Weights of a small mixture-of-experts language model, trained from scratch on English Wikipedia: vocabulary 8192, 128 SwiGLU neurons an expert.
Below are experts of layer 7 (counted from 0) of a mixture-of-experts language model. Rows are named router (the router's row for the expert), gate (a neuron's input weights, with its number), up (a neuron's input weights, with its number), down (a neuron's output weights, with its number) and show model dimensions 0-127. Each number is 128 + 24 x the weight over its row's rms, rounded and kept within 0 to 255. Numbers have three digits each.
After each expert's rows: a language model's description of what the expert responds to; "comes before" lists some tokens at least twice as common just after its tokens as in all text. This comes from a sample of Wikipedia text that the model never trained on. Tokens count by the router's weight.

# expert 9
router:139067159108190125110096158189093100124131092121123156134124145138140150140177103129088145137104135093094117118106148135125120104123150135126111114152163141128143114125086108121150096116138141174113093119087135170125164111117138153151077178101100141131136197114129110134121120143114096116136110126105150138141107099120149103100105151121122122113133109093136150135120129136169170123131
gate6:093122161123075117084177097102127158136106125109123103126098116101135152139120104136149105140134144082120117130165139148169129108144172107157133126130127124130128141098097126156128123115138131141133159077121147137081157144092119153113123126140123144114136109077105082087073114093132118121116110113178131135134151096108157097106142138143095156132184148144139104075146138092139100106135
up6:160175114131143162154108193139121121135125127121141138127159158108157102102183121163143130145149128134139098082111112116149107087140151112158155118132086136130115142131157162117181149139108131150119144120138142149126161108118085106132131124139148111166122164096126165114169122116142178144122151141075074119131105150163115141101126079122107150120097166129142158148109133148140113161138
down6:159131139122081110114120121077123104140157169148126129155142129146131113088158169131132174103101120123134157074125150165133156088099091126151120129164134090131114136073153120123157119131127121155118168147100152109097110130135127102099160120117150105161079164146101121122163114131150113139146131138170097134120129142154176113175146120118117136148104103099113138106104159157147121136174
Month names, In, On, until, after and before opening or within date phrases, e.g. In September 2024, lasted until 2020.
comes before: " ", " the", " April", " January", " August", " July"

# expert 22
router:157143185135124140097129165157109127172087081098103146129153134131162099116164062141115147145122101092154127120078126139105147098170132167135127103126122113109189095097124110168143129134139133124125146110108151159112139109139147160119115148123111126110144136148121126115149114146130130108126091127113129189164124099093128111062112156155124151132145122127122122126127146135184145113146
gate2:114147159166119094146129173124123134145088075119101134118107150115100151149136152162157102138127118126094185112127134102084134139086105106119156133119168148102088156128131102103150109087117117149122159115131142113129117144129183112077181108132147136125136155110103165117177128124134126160119117105152196118123127104132125124093097135091129121117149110127162143126122151147100154137097
up2:105154150146141153140160120125156098126122144117137119109135176095132145162174159109096127170118157125160124151153123129090134151131135115103144087134123105160159114124132131155130157119150136102091149132114133161182109142142117140096153112149108117088120167132131166124196141129148159144180115114106145124110125108148178141057097098130101109109128108136116139125093124166153130123093
down2:154119120122158097160128109110119126105122124139121129116182103111088132149175145147176119151111147133148168142119120103106099096102149175129108155148123130148122097147102145163149113131079083092148101090155087125139101132125095097147154127163135088114092142118146123162115180135151120124136104124093096129101102085128132108151142119132145103127110145135157144110137136129113181082096
Opening syllables of Indian, Bangladeshi and Arabic personal names in candidate or award lists, such as Ra, Bha, Ku, Sri, Abdul.
comes before: " |", "4", "3", "5", "h", "i"

# expert 1
router:163129133123132141097083146157111122154149086129130151132149162138158125118163100126113168138121131121156179119115157136102097127164135137141117077121149117108152092103105107146143133101108158140108108112119150155100144115112142132118106186110128127114177144116132099108126130121102141111118119121070160153150108134089156092075104116124128163097144117111147177145144149156140189131169
gate0:154098109102106108145197129134129135116159152142064086093174120136124109129142115148119098105110091137101169088131157126120123101149077123126079141167118156100127125107127135126108139143107114114171183139129130168102155103150125127106095116162123110114146139138115097124159127141120092122120139092174103121106097156139132121116138137165110170124098147085092126117114110120116117118121
up0:156129127109135141156099114113136125127114187136140114121121121125123140140160156179118099121119100121150105079143124120161124101073118122136152117135154123109098138129160151107154146170119126124134107090169109126157153167144114162137103072141103138106084132094158127122091061093094164166145141119111144169134106162166111166127115119116117121145090123127095119089114118152150109134125
down0:146124117114108155132124159106094132078081103062126154102153099158103144136099103131083102077102067104132135143114130134144086084089109120133139150168157161143135135113126121156129135141092153121093135127097113135112121145144094143130137115113126128121128110078179148189095134098165145135155136118166117125138111118130118127128154145151113120115134121109095101146122159151126144118096
Bytes of Thai, Cyrillic, Arabic and Japanese text, the slash opening IPA after a name, and numbers in parenthesised dates, such as (/, (1909 –.
comes before: "1", ")", "9", "0", "2", "–"

# expert 29
router:162119151121127139106118157137101126145102076100137156175157169155148097124132109148101140148150148125107138113085174146125131107147131134175104112136131127096123066133107094128142125111089141163115134115083107142122146096129132153131098163099121181141143131105106108109129120157089148101110125118097146146162108108140134121073133142134108166071146099131149156149103137139136176125143
gate6:123123084139137128127110182099135130130103104172126173115141117118138091149091141120151159138201116117134167157102123152121165126076115129176114141167104126147090120120109083133149143152173143129129123105162155145149100103133126135099079111117129151193147146110118163136136146160136127155120121118129155141143113087141117122110124103076155163111134095127131127106119142098118143133133
up6:132150129147104151130136148162146160174157125136127158108105159103121104153139142087149122117132158114106150174123133139147123168151140095116131128118107139092160159157111103128159109119134093165118103128119141109144157142180147151138148107140207118131149133107107145137077092128126132096148117123115127156128126078112091159119157129125141111113101071115150116077090097107165130116146
down6:109148151137106072098111108155145109117189105127130118150117155141174135156136122115118156146122106125157132138094167155110092085141117108142125158108127133126120129108117143138148054122111156122067124128159106118114106080096127136132123117138099090155161098085143149140114133133168122132117144129151142170168171114141116164145165132124106148121141155099100089142139147130133090121151
Single digits of years, dates and scores, especially the leading 1 or 9 of years like 1903 or 19th century.
comes before: "9", "0", "1", "8", "2", "7"

# expert 31
router:102116153111153145096107141135093128153126112109124160155138164130154132118140071131097138144143088127110109129120179143078133153167139165162120089148108117115109085107088102145163142147111139161150101116098093150095177119088152167160142144111142147126143115120103116108126087139100121109142129115082142132165150118091146091122081133130128164104137137092134141146103136129112129097152
gate11:149150185128089153081117137132095158121125127137128113139090117132119101141098126090100141155152131163132127113093125151130140127138144127090115116121102093158141141118087091109116165148130173118147152102111121151137153126109097130153167169104124065119143098134114166144133117119135122121194105122138142139116113108120154135145074170156132128101171099167135189145126117120105129147135
up11:134115139145127126137147112168144127109121095110108171114111146130121119148126121119119149115126134106117094138095068120120114138092133156154105167124136155129090130125093109132115125121158119085125152170094142164143136139135125097129104118163100145118123107110151120136116152097130164117143087079117154125129144106157101061148173144147104152096070143156142076121124112084115114136060
down11:158137133155098133129143168114107103151122101109116145147169110076107138114141117155104154163137138168128145116158081159173173094169100120125131112084145140104124116139125091110187108120120115082123104149168111105116111101076133120100134104169093107152123116106133122127109143131112160120151131113106144149116098173120128107127107135110144159134122151117101093156118125169179127123148
Colons after infobox field labels like Spike:, Frequency:, Superfamily:, and commas or semicolons separating list items and names.
comes before: " ", " and", " A", " The", " which", " who"

# expert 14
router:144105143112129144108105129144128137115125080096119151135121142117153126132133133109131136105134116097157154128123188114126122107128123151131093102120123116103175086114110074129158113117112122165114129085123138160139155113131167128095128144135109174154161172121131138141166167158132108119160115126110130149180161148109131107101098121115142168100136073076125124159094151165150167078103
gate5:097114149143096112098093183180133115144111152127148127120168137135118153183143148124144110109135173123127138112104118138142125091117146144076129148127124161105170181075100158101142093115113121132090157178132135118103112130112152118100136126105107148143134149111090116133097167159106085125138126161128150127118121148112086137104181142122090145135145150124158128143113092116118140098133
up5:138127128137148146140120112098137170134122137145133151100098115089154143082127129172077149091133079140127139102144128130107103108144123101110125151116134159131165104141115113161131145080086108101118134092125117102150103142103101138138146133140186074104182114122126144148115114107152149107134100108144119118165116144151119149101108130123147134135120172159138172143066135096190134134136
down5:105120092127162137161084167168101155133110075101110124122155137145122126115136099151108168099104139140087151141141140178165112138166114154135110111107134088113151138092111104087143144132149154095125128149163118163126161088128149155107126139143120160158107097108134129110127138098158104124110114123122143104141140131086151144165139096155132140080133084150105149098094137147178120144131
Sports tournament vocabulary in results and tables, such as Cup, final, medal, round, Championships, Collegiate, and plural -s in Semifinals.
comes before: "s", " |", "==", ":", "===", " of"

# expert 4
router:166095152091139114069086144140098131156120112129133158139178144160178139150180130111108106142156115099148140102114141122102112109135143146133116114111157133124136120082052105137171103112120168152102144111094129151113134123119122124110091146133135177115138147105132123128134129131101139081136102116097140132139098126089149109104096123118105131097148129089145131137095123178130118088132
gate9:136152154139107136159107140116131134127144113144135116072123130134084179147140119150124137133115163126115081123097166136138131107167168091156103156124132124135126153102100139157138141101137131163147088159066132122125136118094123150139116120137170170120097133134147149127078085154096146108153133101168145116126115146097124098096137116099110105156149122135061134091133136173120136086129
up9:110117144141107163156114174100124136096156152106123155143162148126118160109151127125109100099086111160137090135113179136122140098085145123143127144106126117121143175141172126122163168175119165145171110145124114172102153122111098148117149096121122173167097098130143155111116138114106141095106141156141131141149122156120120140122135084128158129094127135125100109137190144155110105168145
down9:125136124090148127107164114153134113148181218127103139139158104094105097158090148104164102159147117094102137085140114152144158158102136136144111137122103097172110116120120148132104107118142143086139142121125124140122122137162114110100118163154128116077104126135105091105127160129165112136094124115160116122141114084191132128150130124146114093095148139127135118169112144135102138120111
Past-tense verbs and the prepositions after them in narrative prose, such as began, took, became, focused on, aiming for.
comes before: " the", " a", " to", " in", " by", " his"

# expert 13
router:139121170107096107144109134161078131101174077075136136187168156128144142144146070149097169142126093125157152132094142133119104099143147155129144136139132095108152117105109085142146118134098134144140154070135110152104118133116134147121122144101108136149140114103153144124127144117122093138134125125102156111141135148097151102113067120112118154133157145103146149159123163127167152106151
gate3:198108136125111123129091122132107155146164130110114132124097135137149120127101095101103098135111122118156154132116083122101139080141098138140104127119172160182130097136098107120159146145109187128153137099132113125129154158156153126145130115096119090172133093158112132115152130130148154125122151049137141137124147127092139119141115157121124118139097130080091092128102142085146127097148
up3:119155147118141128152128169110100094107106115119123150172127098120142101103134133138152128136109153141095161173130134094137124180110110136146169117109112149113121068159107125093086172137104141093100129094103174152150129141126094120144117147092103146110154117160128119115158090118090103147098123104127086110124099129140093129113116127157112087134149140162135162121117103121149100068136
down3:121115105180146107099160071147124116117118174119100159112098125149145101163112106108130106169155117130184134128102130150105135130112131135148152096123111130140084115121093131174128120115150121101176161131154150125099151148146117093145138112127115124145127134066125116063083143123140130162182138143109115112150114155119091095129139122125153129117120150126159130149097151149154078121132
Percent signs, plural s and table pipes in census demographics and election tables, such as households, population, votes, species, 32.6%.
comes before: " |", " of", " were", "%", " are", " ("

# expert 19
router:132102152125150101132133143133108143143099081119114161158139158140180142106144102171092108125154090145129139129112165142100122139172119131144118056147131093122138075092119112146152117126136116169127103111120124158130150118114113144121099169121131173123167153125114128134118105129101125101122122122083147143158154118121128111077082145122116187135127115065132163149097144137130118112151
gate0:087091130137128131120116152138092115125132110149097178146108118139126164111135147119112102089088080144079126128167109123145141154113142181141113171137136160116126097181114119124145124133128130139089101105112150088118120123127118115131140144126169150155172137162078087089114155112128095155112130143116138162128101148135114120109152164109113122107170098138144102077177153132114122109143
up0:123175122114134159119098123157155119118131168144124116135125132128114138124133130121178136092125150090187104104128148126114101126171115105145147108114174121157134072102152112135131160137136150126096112166142091175161087129118127168131145130134155096133086102139146165147178116195146140127110093108123130110127167107130154131142095115116109169181137135121126142172127109119138133138117
down0:105102106111161103116145064098148141138119121133127103152126143091157149151162109126127139118156078140068154107126107118143093077139152135110121153144123152147155136115124147142103098131175177167151132136110110148122089112118131085112089151165169104125141144094116168109101117123131136115136113138113139117145153101118163098148129133143129092147130135117106111140156175138141184167139
Pipe characters between cells in wiki tables, especially header rows like No. | Title, plus = title markers and semicolons.
comes before: " ", "\n", " —", " +", " \"", " MP"